Below are experts of layer 7 (counted from 0) of a mixture-of-experts language model. Rows are named router (the router's row for the expert), up (a neuron's input weights, with its number) and show model dimensions 0-127. Each number is 128 + 32 x the weight over its row's rms, rounded and kept within 0 to 255. Numbers have three digits each.
Before each expert's rows: "mostly gets" lists some tokens that are sent to it at least half of the time. This comes from a sample of Wikipedia text that the model never trained on.

# expert 6
mostly gets: " July", " December", " January", " June", " September", " October"
router:106107059095102135148160120119132020146131122102094106140081100117107120126111171101058174159127116089082116123114156152119113149131097069110125125128098140115133130061148154086072125089117172170110106127068061065119158117127091114182116093062117180116087173128112127124138110118117097118118162158139124113089169147147131136145134162117125136157108188121114160102100137080082095148174
up0:145095134107132101129087119167105150067152087093126123102112126121084123092131131184097201151136156070166146073149147139123083177147121118159153135131139121127146142092143156152099109141100147117130194115133165136124161085128111098163092121147149127114123070142119106088161152114112150101092197189183111126095137081095151091144104138049142108129162126138112130123104082105139106124143
up1:126112139150162140099100101130126103117069045173104131111158134084087140134167113101155099066155152109122115115106110157105165167133158131128092136121107106155107146189120108112176117095156148176097115099136173153092116121156105141183119136143116132157121133113129176121155141144154144068161107106108127133142118149137102143143067102129094106108091148128138179104099197138137094072115
up2:078143072136185180127146084111095093099088124162178115116092110129098163075034161142141155096129111121055080143099172141122146130124110103086134116134149141185124109163140190138159153149124109125085142121120051131117123105099121113125162137112090220097116174098104116131115147104147135081105126089113104141142145193127127161083128170062188134120059148144131154108136092053098119126175
up3:174167174165154133147128123153131103141111111109097128107131142105194179117103157111162126102102128171149107144136171072170128144197114138122114145109172090133201118148075110136175117109106115162133126152119060105087176113034086131176140169130060155145084160082104088078108132122156108133125113111098062131121105196127181123119165135123227160103108143121080122155150159101066104135082
up4:102107157138125116154114119182155152053169134199164155076127084129124122088116096150121133163135114112101142160123134161093164067190100144128143086129199104151146164173128113153169129162176106102125155135180109192031077115081072114109076167152134158113140117135110112118105075162156154069131130139120122077137106097140094143123133040157086131080089110119146150115203165101118088076127
up5:140076119161175156097116114157154179117134121131078137147104103112109116161127161067111131135150167074115110148148160148091045137061147054127129089074115112145161126153137138109105094129158092077091173070124116141088163117132098093166148128148019131124121202099118121096206188125137106083098136142170139143109110195148138204142113192103087171155096089182128159138109136080129140109133
up6:146073198124150096087027096106136123110136122144123139119099112114137137117092143116077159139099138173127144126173122091167153171106082190153154089143163177088165161081112128159134090148087205140175122123171140171145160108091165138144105129150151147091080074123090112119092124097142158106136114065180115157092123166058149066090134052128156140118109076174120162215144106070074121118095

# expert 8
mostly gets: " film", " time", " season", " name", " out", " part"
router:109103137076150074092106113132163093149167120156140166093109087024152121155098118148122159117092104106103167120097212096068106175167109105140088103107086115190122159155097185123121145097120141149179117054125114120125136066114089134161114126095131094113147160087156089149101093151110116082137126107110085142102122152114180109164075133045150174095127138107108100100157136087107112139161
up0:147121127150090158116193172134081112098112152103053113127125108063103151162128136136135170124135140071120163089111135083123152081097073133143153095122106078121130131110075184190067135178135149097078116147156087086109171210121167089144150119084117186134131151093093199072114134105100155115089154118131157202096106210109141144137138191100104096104153122140130114162105086144139129109119
up1:148103109129119116126140090112158153150131108112130112119126095126127153166064150114109109199089150147157170142178071145140098143143094106171093123095135128120122154157140135159111159125172165092130116136156038046129182098130122171149130106137169103123159168114146130111141193090106110089150174135169155158075134124107150098141169136116105177134164214153149138162074123090175131106148
up2:109103131154144066131094146110165124129112135126130144109102146180101153042055120158091126127129122105153188106115082146133133150145125092116131126146148144131193128116098136121070131159168155104121117222057147087154059150069137149097083132179093120134175134147130149147080139183151158119123123111107091135147116172177183144156157157095152140117102154179126133136211124097103189150134
up3:132159091184188194121093088174100137167097114108141149126149117126155099140129114108091101162161162156127140144181147140122138140131108179152079111049110118127143138130183168096165158118089109112117172123134134091169137130135076116133137145126076149131105161152097105120141190120135129162192179167146160124085084088191122171214123129150157109104056128115090167102180112134129126134067
up4:142132076169112173142133075167090131153125124135131157119176135103145132107059169147119153139091095123153089089115112170108068115100089057095130134117101124127178125098130125152168152110142173138154158101081100091114151150066131072087187160118122101088152117101123103123115116161160151091168098158201123076116147179121053071207071145152116149078155184142139129094164123118111143104184
up5:155115077081147133064122062131163135152151170114137177138195145108185105072083108171137133142097125100138143149102135073146135170182160071080134126128103068200126095139157162096159134116131067101069191121173112112166136085145112127134148132140119080112126146131128117118156149105156147124140121172140092138139185138136085132097089086087164127124176159139124111159137150065066142109115
up6:096152137118109163173091157160101132059133147174176144174135112134155137138154129140107109204089196095119075131087166146103094119075133213100131095118171147145124165093147105217126110094184114122146083193130120137146046096137135119125126109123172117141118141132183121117117128161167175154102167137156128076171169142129130184105099060107114133155097087144118134109109136051078190128150

# expert 12
mostly gets: "s", "\"", ")", "es", "ers", " they"
router:090109135119117163101129086111147091118100126132108108126095124060140136123122179055103184190149092082093136125086182092135153120172102155104119077135156130171168163092064147133102100136121160115114115063113096134119064127088126123157151115097123158132107160102130094070117121136146140085147181102131105103084119126098162124150152076121120114095090124115099213118174143129111137081154
up0:118169117074097083134087101177090094125083101138126119158161051069098194104132139157135147132143122046174071111097157102125109093119107154086151155119136113153137138086134217148115172131174146138103158113058079131137100122171118111129123161097255090129079136095188086184182078116160186078114120186088111101129109128077152137149113103126091098102130111128112146101150182117076140078154
up1:137181119118122106169175116111144125143180116113150138119115133136101236140163101105158121103127099122119131123125150119161106186075190161159141116123136155125152160159148116106100145162135099155096132118128130099147133107157140047158128119127103039132148138121184084127115198153121124175105107109121128107094176131224126173145119122155154116102148174113120172134111132105102160178136
up2:099121099165121091152169112120086138150143095147081117095163147097131115120134146101064102119094184125085100116193122117107123131134110106119156055116143146156154162077131173144094076106156100129094126103132132093178135122127101067169145135119095156116107105142173131100184107052148147105131076055143186116124124162182114148080159195116206124122111116139103123104110118117092142091186
up3:198157099140204095134088046155127112104169098150101129128146095043120174140134135111138190165137126145141162164127182127118102127144080143137107191074124085128179108156210116196128136114170129150132129098122115118145126089128121109175138161141069138109142078081096160105132057112210119165179101060128102160114150197099123167140125118096149139086089155102089119134113125116121101097118
up4:142142085079152105143165133140140129114163094151147165120108086077143105126125134152139181120096161121118205121168180107080100138090118115133130051054116153086162141147150168123152093098176128156117117113134148119125153152134116139077167105085148147071195101172144141122136136107110111139126109127139123145136127149122141153128167195136115153138071147143132143149138170112095117119131
up5:036145110142162117151071097133147151079099091121123136124164134094160102078144136125155091193169105172108192060127170069138104135114135143092111103096095090193129135147134147123129089084120114099129082158149078085153118074146088158169071129164127114122145097099109132119134084165082121096095125148084029168139086112069093132255145149134149209107116093174081126156137143072137129152135
up6:155139142155093167107154066110080059156087121124166137131071089075114205157151135132115139111197144100113108133116187174100087074111140112135161143088147115141079122165120114155118097135127154125099138147124055099124124132163134086144157143111102118126134192129133119099085137156091142119122156144128131169117136121160134159102108108123187141090121093157109106114117152062123159119117

# expert 2
mostly gets: "–", "/", " ex", " comp", " dis", " un"
router:086125162102130178132144126147158015168128092104101133107151120108167137064062151066052173143144181146062141127111109140099088128150133111138123104111132139156148139070101116093117138100120142141141131170106115115119114130102061116180174075110097143128105158135163104099141110162090156132097131127201101082091123148132157124114117166122144151061106194130107166133162168121118118101198
up0:162159146151101105107131106128150108148116009110091094112111110104182113120121095076152154162064069169111160145157127063155085106198093098075128090152125163143139126077128155149115109214152187187192130094185070153113148142089119167128138056148088115109108137119143114095121092094132158165176121103129073206118125115167130146144166187161123127186098140115143076100202103143155175154109
up1:122085128115155097136133118093186138104108074125156146146143082101109120098125158082098103087136150122119132111145141144125125160138125123080144101134116086150113148104140149089124163125143144155167146116125077110127109157141055077137094068157044130099096094112163133107100090147131173115111074134122164172107154125071117173136040112112139073157043154120135140088183144118110081188165
up2:137172148166158134229165122160116137116101056132132157058078106137162135162118148069133138153138075136147189085101139158147120175111171164138090104103079112133145148045106151113150136109138194114170123126125083166139108076098086111179127083225148144083090091122226083116159119158140096126158091069089038166109137137106131169156146196130131140138152086197142114115135126041101162112115
up3:126102097146088115134145141158122093157112117115081078138161064119146144151133170146150137149184115128146106158131110148117120180078180097136090106130181147131156089152138128117137080172122099086114184136145092082159162073149125133134159131109117132108126179106111103080196155068134145115091125214149072078102118149144129120146121156156137147086137114124134129127097110121128141162116
up4:103131127177064102067100105177163144136155113144155114165109145116137140080096117100112122201108113130105094202143167145125115091236095069121118180134166189122118175091100116122153104080126115136125072129117159134121151093100108143150173127072072142094050110108109167092122120093091095116175095148156115156147133098131126160125116120117107161126122141091112120123102168102127153102147
up5:164093118131122113147137158119096118126114141123182157128103086103099138114106123126110087150172140152102163117110171088099133144118178127088104137129107139128110158127092156151135091134131139083113192065140151083087099177166122151161142174122154168068097158090128142132085142110130127140136095115153070176119130138077131105132117126110148167112124114087102102064123122126109128132164
up6:149177122125134121121098114046111133156120085143142108104112138132113157136164091050125180117096178106109128137162131076134138162112176110097142066083144120124191164154110143160084116155075128141079142143123150078201064153102104082233123030153138109110134150138130094071140135167095123139106127149103080098121138137127137126145150126139203143105156077222114137134098104057116127166147

# expert 3
mostly gets: " was", " to", " for", " is", " on", " were"
router:099112097081078154190123092130152100106136070103134096103074082017162123133135136103106187164106169084077147134126169109059107132116124114096109070100116140140141174149106177109065109094122193160112138123095091136131104086063117127129122067135107105051082098139133095132160103156134132150119142166177089143109137167094158145169114099111115159119148123121066140091153126120122148113178
up0:083068084087116126133124034166126134139123080152043150137162149135160094141127136102186068160101155134064168122191133116139111151163104098076071101150125112092195160109136135091108095116080143093149143103076152086120167093089117140134148059111115114160123095082158124074138130072122116094119124138174129071129174142158102106170127175127121200066065108133125113093153124082095139077180
up1:093093097117100091119182115196082128102140137154163142097151137117149132128106115123150114118161106188122148147123156105055117145117076150099172161179113147190227148095130121147143139169083130102099075087068188091099097149142100138208148098137175122163055097122124136152038123186160106109128135136109110086130191107117072114115123176187142097140102161184120202090148114096106199145152
up2:131116083129109134137118090106167118108091168149133155110168101087143126142096136177136097170116150113125121153037154119153140100111114074113085139103111112091137120063175140111087117088119139158133088131159061074051139107103104120121100132180182079157113141095130084139151132162129166114108142085187112149121124091160140155176116086093115160124114115134140098143182129158071112075137
up3:118135104129130124152114115121090111105170143178069083097148098116125114141167131124142178144061162128086172118178161092175155124167101187120129126066090120070123134116175113065127092170159100115134096140136111124140090132156122116127171126063112199173087106096131125152182114114087099145134108167122145126120086104119087156140109141111065103082139112081054133118122118133111169150159
up4:117116118197178123083121123101161121173150105108065179113210106101151106104150149135175084129116165082136126111136186149130091134175120114173073109130102191064119122121147115110136156157099160114122158085124108120110172124143132132126060130115087164225066138137149158127153125069121112131115129148155106103112134117165167145109186202125087127126128108079065122180114060147131156125119
up5:100155131113135059068099132098124091165102158099141156156118088091166146130138154093085116114111122124082172136130127055156166170177098090110140157152126182091080141133162132143146162105133100075113117080140098106103108123124088143151166126144204172092117134171105126103115136145129140112143125144043096088112149133127100171190162172104141131080089173120102169236127170121132164137120
up6:080109128147147141108147141106103095152117147152116164164135081142106165111133138094096128154214135113109138172154096170104158147114130211165137116097161156177111138157081128059070146175151096105132120137137150071086126102165176098206179110109116152136115136147176136133087124102126148132081172186131086134132171128090179104128161080121153185161122113192102134135115106126111129114165

# expert 13
mostly gets: " a", " an", " their", " one", " its", " this"
router:133160063172090125151177139144159080140155105127110175127131095045143115118141130137116179169134162086066151123170176142101118141129142096120122112161137136112172129125122181128105104115166210113174113118104146143104121109071102078113141129106104137140093203094100087122122110121149174119093182151134096112154126157122151167129106140132181185120079129136046179141160150123105131110116
up0:110124125118125184157136103140103096123043136093071103132121092102113116162151163109149114174133083106097147138135136163083116159059158157128076085062127136144147188065170174108160152146112100143059126135151080144137086135109139103173157163168178085115080177117145112137108151138109149175099156176101180124111144144165168126160126113129159133147194133104053194149154120044073099113102
up1:105138069116151107134146077140113120176154194132115091166092102063160157120131122127121143143109137101158111145176163100123124130147122106099138057089057095082164125097083145111130129115125130107103165000186102102085122089058106065168156125102112102105103155084135043148174140102105134078159137128108118116118123115099102184131127130147110142085137148149094089168203158056101176068111
up2:153074145103142134122143118106092104099136095180124096108085192166152111160129154083182158164067101105126092171135073151149154119211151153133151055157124113158128231111084128114141122155112170124127101114160164119051118171103138156123155104097109164146115176093160149151185132134136149102054102133138165191122138139121164098141195126112097078148080095159151176088159130109142183143122
up3:066175092146169142149147089210180137073213126156127143064159130150184127116123195111088153155155196097125080141157102153093067083130207063128129109152151115142176170151120171163098154084144095120107125127094127114113076107174123087120119133104176079119128166128140082133157172159218124162122133187175115072155097098110121178105141155049107128156120140139113153123153123106114139140122
up4:151109202149113139138129110115130114146133089186154156067140118110123110168095167127130188099097108148113128106169153145131067153118124164083106166149099137183160122075166128104096166132119153122098126124082146093117116134056078128120127154167122164091128135137113095156121151164120162118108128136163070151159087168113126108107104149112081155056126100127144164069184161078101151147143
up5:108129159111132104095160126127111109084112110149051176125126122125077151116179169140088134137189157133196123122161176137159089157105142114136126107140073058163113125099142127076123110129169162146173140154147093104146141175145087138149177085127156152111102183082088144161067152145107076102075133145068085122136080171114137134149131133111146129156064163087097093141162167093085132085082
up6:158122066098118132116145123132096140080127102156137159174138107045113191100108125109133123130148065103078085188173175121121129133088141087076113138135144101101166107086173110105078128106104182129043116071142101086134108094149070094121093123114184085108108140145143078171194193132157176115132176172158098084070088136175056141124120122115079152119157105117115129151118131125157141207164

# expert 4
mostly gets: " |", ";", ":", "---|---|---|---|", ");", "):"
router:117117106110119086142089128081199007129088095095123142121110102019143144126142148091044157104116156130157162118107173137087119149128103128130158139143111115165149203101073204109094128117138116179189103127097126077071091055146065141150126123116145165080106141077138114073082099149137151064097181107185118074160145143091191159166088118131145136113061125112058137159150147135095145055178
up0:067222134073108111161105123100107126132131183220079148109067130109111133108084132129095100111079102116127175130133163137141115072115141153163125108111158104148189116143153119139116141070121183049071135116088134092172099137077136076122092101197123155113135085097120059118132134187122109129110111127091089135148130121118095132099174086008130101121115104135070145101135163134149108126127
up1:149149143090082163129115122099120115133100131133094211157066130075124137123121168100109125151117116115101217143142099138171071177090137061122150135135133137101137169157095108063109148081162140144116066183135100105130150111109127096148120085095121061101104125071122090120134109138160113209159177106114149128087099200160146189136154194096193132108178149165064130136139148155093104132120
up2:124131148140124123126142108110197097086144139158084154139085135091135129143140099141100130172119094090106149093132070140113187127140107124110147135114223118126112123110129190048117120088160171103114109142102115106142158131133127122140082162099133124107163133134107161107151155176102125125156119135163160129123125114128197134143135124092063182100180133139105151161141117103133147157078
up3:094177082174137183143113122143130136159148031148136123117108065114133158146133153125135115123127118140092121091130127125096163159170116149168107127152108067110171126175199207188119140126120147169060138075139116186224132136179116090234173150117093160124173146115138077145155060136180173173134149081168124194137084152106139159162123114131154129121082141118139153107074107152085075152084
up4:168194132108081133101134056132151114156143180130152138132134139136189109070136144120136172145123157141100087135135144099174165131119119112134149102152140175145109187202154150163118151160127115087099045137127108156123124074129127103170111098111082140090120172095068118126133111122146130143151128132166164178067133146148126139147094121110136170142118122116075159129137118065137097138133
up5:158138146128043142112144142156109138085104096141090125121121085170155143116130126111131140160062093115116132151167143150120122126077090105182193107172107152134163158067076178126130150134171192174212116102080056141115178153096042086127129049135128126133073100097165115109117107064112143150115084173103112145101126122080100082109170176126086120093130149143106131101109056090154146119135
up6:101156150075135129138112136165082085074123120143124130113073111132112109178068121121065122184115184110150151112132128119143138120121144196111145080065125102125137113168124149105112207099156193133127069143091143126142112101115134074140065129126074118141126122135183107063105214137202160144121127102109134170169160210135148148112147090052202123106163142136162159146200113049080116124093

# expert 11
mostly gets: "==", "′", " ==", "====", "===", "^{"
router:138113153122109106158123127126147015127132118151160187121106119112122168105090127103058113158111130116045091112081167127102135107097105106107148067083183162160134142119133150110106183155151154165152090091136086070101120133129064139171138155085118190088090156075115120094083118172155161121116146110132095102131100125145137115166098109139126160111066134126099129111154113121143130107166
up0:166103129138154122145155120185146104116191123199142143157093104105113138214166139168084147157092154148195119167145105120131176125164071184117074125147060205094144150124121128139091196115170119124070104119149194162074022147111105167097074084147156137100146125109148104101114127119210112170116155120105137135144127126104133173103136041159117122120085175078144154170173082107139122095133
up1:093072131184115151162200140123099079161167171122097100173158075126109094131092199084077128073117145129068111082145076161114110131105115135098104105127149143108156114183105148123159110128114132130178114125115105123150143182184142130190116100152101166122130198149113142125171151123181123171069163183149142100092107120161117114160085131142118126116097137174140144150150095142144110156123
up2:123118143138098134066129108123113091186108040150116125116152111101166191144103099049122127126146135081120137170138149130121155149133083141093131070126084122087129188155134162136113087122152125203169086141136139096119148122119094142210152116113138112127132175049146133121131129101098141100110099140133142151097084131146142115215065139156082118122065111108121122194121144090125148133112
up3:090174142103134128096117139079149150153151115090146140100169159133080150125168116103153159114085103130128085105147173174126077138178161114149166144162149121120134172122145129146046127136058129111110118126130114115114171101124107112173094110163133147122155150132176090170109104153147138145146204189146101074151118101132123125123178092127163107109171146196096183138104115077113134131116
up4:135079108131165166182177091106124108079094136160150122177132105108125104092046110145115132152130114103138141074119100140078139148093097117152167143164137078086121135101120121148123090188105149118134169097129078127110159112091045096109126078138095117166096159071117070135129121096170125093122161080134072171092116137126151153132062103135115192152182164109114134144120184176112113105161
up5:154131124115139126152090116169111105151130126129117126084117141143179081088083119109144120134130148150094176138154141115183093126186140067162097096098071085126164116062099102099105172054123155132137169163109065114087150149098116139090044079161144086072150101105133140127136116143156138131122144141146134138137130130114122127146179112133127226106154136113147137128122153045104057134099
up6:110140126147128155129159152108099173165153151154177099109162129141164088140140129200134137120125122116120130096140120076131149128181095186119059105161142160142122160086092118181069103092066167091125169123103150148091097072136118187167118186149085185067118168158083088166126196150134105110064115106101079053159158166076140099131179048128132166164128082145133193190156117112044146075149

# expert 9
mostly gets: "|", "The", "In", "On", "=", " •"
router:137154155111087082182099089146197021106101061119147208104100110099143155085115145083072150159083175123115137079135149135157130135112085132127104120125131133155127166098110154160056203123177112174132110155138107093124112106129063078160135055067128135135138121141119111131099126164178183109128095152125108128126093162098168155144080129117130139126106119134095177133160130104085138141148
up0:072180125118103199097112131127125148109078131130087132084142128124065057148144108076101155071124155108060120120124099136116115146142184122101125109168130105143155159136156145119126159130131177126048132124165119103109124160105096068131107181173171145103085094153127136161124113166132178147086176177093140091089130221159082123145128205104121187139079136141107123105077173166111071176095
up1:113071130075085143100089079167183072132105095114187138160193150140130137085127162099190144102112217119095110098125131147099109124104208085141124157056083124077142249160100108120071155150169116125118134134159120138180119118116116106124114103130072126116118149132143109126132155142207122120097128158084106100093107095149060123143091157127160132088124149140102161149088128120095104195111
up2:132122070100118117204119099102079085104149111120104088131113130138110085101170142198131156125159091158047114129122130104121096032093093126148144157113135131195128124153140136090159141156115102081106091129155105195095069082173126106098054119106142135098116193133124119179097140168136130151075146135178119126109122145167112157178166093142072108182110103119159143107160098190098084144164
up3:119095127152189127087110162119078101133175126140092164078153076128132098078119135063096161201086150109088075123155110159131156143157115122165151174171154101144112117182118122109116134126167148122059130117134170072076104171096088118133156085152197122094163156153115130147149146138191160059148155103174166160137130102150118187116154114133089123109024159077123144074135172112159109123167
up4:094100089135133122138167147116071106171127115124124104119125131123150156188082153142111139093168081136118117094157110131083067077223120108072169109113095172121155118084142164106126063100120159113130155111069138127167153146121144136158163179166157116124079113127105128127167068126097135150135098082155105135094162147176128106154170146111094169136140184170087126167122178147126112134176
up5:117079145119111139088112124117157110093068144095095057135097117116135122124118175121138067186119161106130133031152094114116112203146155115067137113076130069120170161115138116146163147104171172113142127134132072119155161138107127124104093133097132163127144083169142131113134167133176100078129149122181149168108114093187130152100096105163156143095153145125147092081162062174139141134106
up6:133105081172147160175135071133166087141099112140065127183074123054142188135148136118141122139158111106134168131117104120132152076139121128111151141104100114085132072137157168073129128115160142117127130118128053145128090096119104128100175108069098145084129134072166115133132103042190136174158116093171082140134061120142119185150131146155101111045124176129124088107148134131147094085127

# expert 5
mostly gets: " University", " States", " United", " people", " John", " School"
router:070123084069147104112130093151197121176140140150132167104077074056103150140122172111155152120070090070109182109172197124085104119171120100123096109122098109126157144108130168124144101077104144138152088083128098161057106078094112114117111143096125165105100126148155101092139115142166125084117150121104113112127101150108199128153100153133120157082052161116118216136139162135106176126119
up0:144120123069055111167190140129147111131131117151062137137121144134127132112077098133118122177155154126098177163100126081150149078191107179130090099150147150110141113138097180119069126118168121095098118161142124117143117126090122084135165073132147083171107121102078095119157154138121168127152114162124073133093124109150140114081175082189090068144126081110119135110139151109160154119211
up1:097196055065100084119115117142067135178189126150021134128138091174115143118148149102121203138119178127105094163114168151166102136111117140157159125112078158154177162129152133139122130089075130112125090113113124098152088162112128136165157101184151134154157168167127066139143168130148183082086134126186106126060126147166108167175158094151101163171130099158135138144123121092168146155119
up2:153095115134108154211163137157111135063113094124165144141078100255167144130143121083129164103134181156094089090120135142094122110095183173034169148164118170173128183113096142187123094150113071136147127114141132102123086136168126153118155104134104126103101145155129137130121154184136098178170199153148134135125105074110130127111101094123144109147132141112148164058116092138101123144137
up3:155138196165127200193130127111081123156089103125104140147125092123110184105139150153126138164140131160102146158156122067134138113164080171123193143081101168189136176106118100112081114181137180104124135094094138090160098122153123150149127115136104151098114159141125137069124147183088114120187190130129112142159105167069157128164124126168136151147144137094176140119150088125102120076081
up4:148132089181174031107135138113144116111100077105127155127089134138184169139119147085142171121071136151191077126110104169110097123140128162098130130038097136123146169132188177108154152079124134152161166099130132142123126166080102091151146149151066161060105144069160098078142049134105120186108094097196127164098114118151120196122136125112120138081141173166103139127114084144112206124120
up5:129150136073188159100130107141120124115150148146151154103142122130143103211110134170124200133184128135159142224172142179113185168147156145113152117165117167110134144097165099112113119175125124121114083151163113084086085086136138114093157103175142149109123104136120129109196094112115126131189131124147097157097155109155159101170113095089098120112167178179120103108119136100120166074149
up6:143150169147130164184166163063134123112066124119188149132107094111081119119104121127148131108157118151119114048116142111169124123113137134144082037125163120152143176118104159088097148166153168100117101156090082091167129136181062135109045142142152135102145136163157080115094125183147108177107111169113107075091179112158118129123163163132167099111175107141105128175136078163066103181156

# expert 15
mostly gets: "3", " FW", "2", "4", "5", "1"
router:134117062075103088146162080123150002146133135153149148157117087083150126092081150086061158146100107122098144123144133098088149149169127064095141133130108149134142177113138174065106175075134134133139118103109124107086115084097076153156079125072111130123117189104140110135165121162143140151087177129153106127137154193113150119120123124138145155145111142130103154109113138151086154178162
up0:156159137125112068118107091119169108158151130159153142123124104127152131098156168129123137119182200136111160130111150176135039063117185102138132149119129120119131202163119092125087161098183081092139090071104116119115112126201155129132175096070189145122067134169130109100100115140159097077176189212175105035105134108149161131146133091112082135085187106159125117104098095130143094119162
up1:141124149115164075135168111120164136087214087126102083130118136109113127088105148129077112145137137100095042115071135090144134110149105126096156118146163135149147088127173176145131131122135156138104149095098126158123081186110127156122153132111158191123135170065078020113116162179100190130149109145201082131145125182144141182094091102136108089077063095185121143103102151089129100145158
up2:135180142102124149112123138105121153122104161169107161126098125116094143102162133149134118086119137111187083159113175130184114170159139112152131115160094134121139125120146114160096178055131157099137109204186091061092141116124106090132116081101122086173104076119111096098133116199078125137179127069141113150041116152122118201145097192132113089140131132079053133100140156135129138103117
up3:025176140141138171143131112103097145136110120108094085095106115135115160138114157088099177106137122119142143115207102110169131171120087181109123129156142156099163111113103081130081121155150103166106129148085105138150135116126060119111170071150098118156118171086089092114128157129087148152068132146143143087162084138147145134088131099157189125133147115186126134150105102084101075153159
up4:105132151119056117135144108201120169113083113091128156155104152130124181117136145120112138106105150073070162109125150106107123203097132139143151057134152112168140155152135148155148125147083144110139095117127070172128195069117123154155098112162100216172071100099091108072108093148163155117181137111173114146077069118142123110105083088112197130122186133154103186113149123108129142097152
up5:168091132135137053114139126070154157156166138121098149107093136115108174103103164123130115120131126184140151090133185188172061139137161149143187061113172137161139135164096154123098089082055145097188114098131127131141107171106172095112103124187115189117153118164080111116122136140151167163067051088088078141082158144167163115149140147098071154082165107193108162148186144132155144106110
up6:100117103177126172089038127108157115085120158119177087109073136125109127169073170125114130169150097202072058100134137105114090128122159109119106083132151121107131126110105139140108142173132139088097084170110080116090156094115165120160119140140151120071131137107132134078120069091196112184151083119177110125168178110158151132163122146114122214162117172213094097089110183087092115120125

# expert 7
mostly gets: "!", " Racing", "berg", " Johnson", "ensis", " &"
router:098141087117121112137116147172152087154140141121159152116114089116134107094077138100082193130052146103087129100121198103091133155163068163145179110149124113151191198090109166109088125079137121101142097140093112139077066110106116111163098117097150194158081136155136109143115136191102158076082160101128121058138185190093187101129116113088140194111070105157107208096161132079103147130159
up0:142152162193136126165100162144070081123092108172108141119096145066093153148124163138094111195161161130108156146103127166107098159089069144120146161120106090118183130137041085145098155157180105078108087108104173121141139123134153095190137070112104160115184147113137112099124139109149082095134153158126115097148133138085128128161164132089111168118159148168151120129067146143132138138121
up1:064145092106145127126064150137105097127103144057194141153121105144170112145119182090121139035138150125142142115109113074112125150160165131121125120088139102146121119124143121126117143152137146170093120157122112112108104156143093123123135109178136138141085133183093171122134146196175114126106165165098122120154147159113125112194116161127175157133172103132118116103150119137098137138095
up2:180093132170154092112133089071163139092182115058136096113100093128072138090113174091127122194159096075098060112092149168121069103142188081133099140152150050106077125162144136065103128098163154168141110135103118119118158130182122129097198153113106152082130188076121086146130145179099183128086105209125109099128183156125178155132133169130139090066133089143109101127155152123158144160058
up3:104149101150137126091097108099105131107139113137128113108078075134121101075156190161160118108144108096147147117099129057083124201170103148123132129086122102201118134142137148123123127118134190105175080172056081123136170131130127147131178089111180138138116115127141136119152142112162106105116182129133107104141155159127172144154133118084142148133160106120144098199108067094085101129182
up4:098113143112142133126096092114151127134164135128161173138131072143146203073100099138164160167133128142119149079107130098136148127120133140127179139139166092166142112133066157120107143061147112155105177121111121093133121126093110124114130169149089125154118149139143148127209100066189121192092137121127077121125090153067111170111154053137165167094180197152163109122107130086128116127123
up5:163170151118155171131165139119159122130115139182117151092089078085090118125158125186104120131143171120098132104147137116080110147166032114077076108129142116139100089086119089196149100104083148181103097128099043138132103087128135212089151161102137140136132098120128127097120147123201140147127048128164161091163133081143143149109077123100075132130134118139103147140118110165097094018146
up6:130136098090116106081140141181114129155138104185117079074128126144142134118080128080175117154161156140103114141098161110101095139109123109084133150149161157137131116102078185152107128148131126178123099088199123095125161102153146087129195162124085175145107130097119151112099095119136073095145127132186119200110079160137137141105117076118154193138111107103103152085071141089106160146126

# expert 1
mostly gets: " A", "C", " S", " B", "A", " W"
router:119140081161121095148190095149137090109065144103101147116090055103115199191094151107154124173129133116148112116157161127144110142138113132103174131144129105105193159064083131156126183134180143107095142099108104107168109077118109086123110127097154127074125203085118100111138146130170118121124151172137085123110126171171205157168132123053112126101166102113096104088181139143071151162129
up0:079198131122167118164072121068112112156144082133122139064101130114111099166149105106134116121149064145106169129143143127091141140105128167109087107115151154119119072130128149100170095122182148166175126122134128139152087149114073145151163160127127141165199149105139137050148107082192083152129118106142132145126106185111125120136136163113146164093079110101081141132091213103127134102114
up1:140166172141139147143152137151100102145154084124125163140127096087164120125084108104061144223126170176127116130196110124194109101136133112118088118083103147152148116071109116129131163072162132111121117154132082061100050109119151089128181143162143098112134147081152097149126118096189177138111090110123169134079100117124163187081163112161121125101112105156137085101099098179146183155146
up2:111159158104079173208123134078164116096145050157067113111121145114156076153128178099126143143145156127097136141143131145203105138187135144153099127137088092147137125095128138093105146194090169164180122133137125091164104138061077054101088084125154111114105158175088173093137109154161148098055138129138075137132080136125144074126159100147157097114098141140147118098177160133106144158173
up3:086079095098122112131131073109145115198158113149140103226161124109163202089076162132114130170154157167168118145128121085078175102111102113100150127110174189139090185153135110136119098125142141141139096123170131079138102126149192139128175159157144139161109166082149146139166159084132145090120217149155100111103149101147119175122134059167088141175109126105107146133068156138153121147128
up4:068156115098161179183080075178093120140147120103172073083125136122146122104121157109093187125111111113082168118078134130149136140132103121133134171130066187126151181137115116141104083176172156169128106128137129152113162127124146138094102092158124142080133153122170157168172117085063164132209150181106106059118161136155152160128114162158072126046135171169127166177137087061111141168128
up5:120131106091096145105166122119061099123102113157103144175145081094164107124094128086108092136162082129102150139137124147088113120092118157095177134172138108162142083074105133101108151147147174152163114107111070123053118128151107115126075127126202120097141156100132109110093152103186122182060122129147152145119133118148106082120121144166076100113129140135146128102140153165125135128179
up6:081078115125185165110114114113146115190220147104126142164110100127128161111149095111130154144063107079127108100124114142143137129062100119107145121095069187116167146123060116083111115131068216145179106130103146126099108154032128120149108154139131128131160133120106132147194102129192122127103097088127161168096106110150116071101155155125139152108079209166098152160102112143112120108144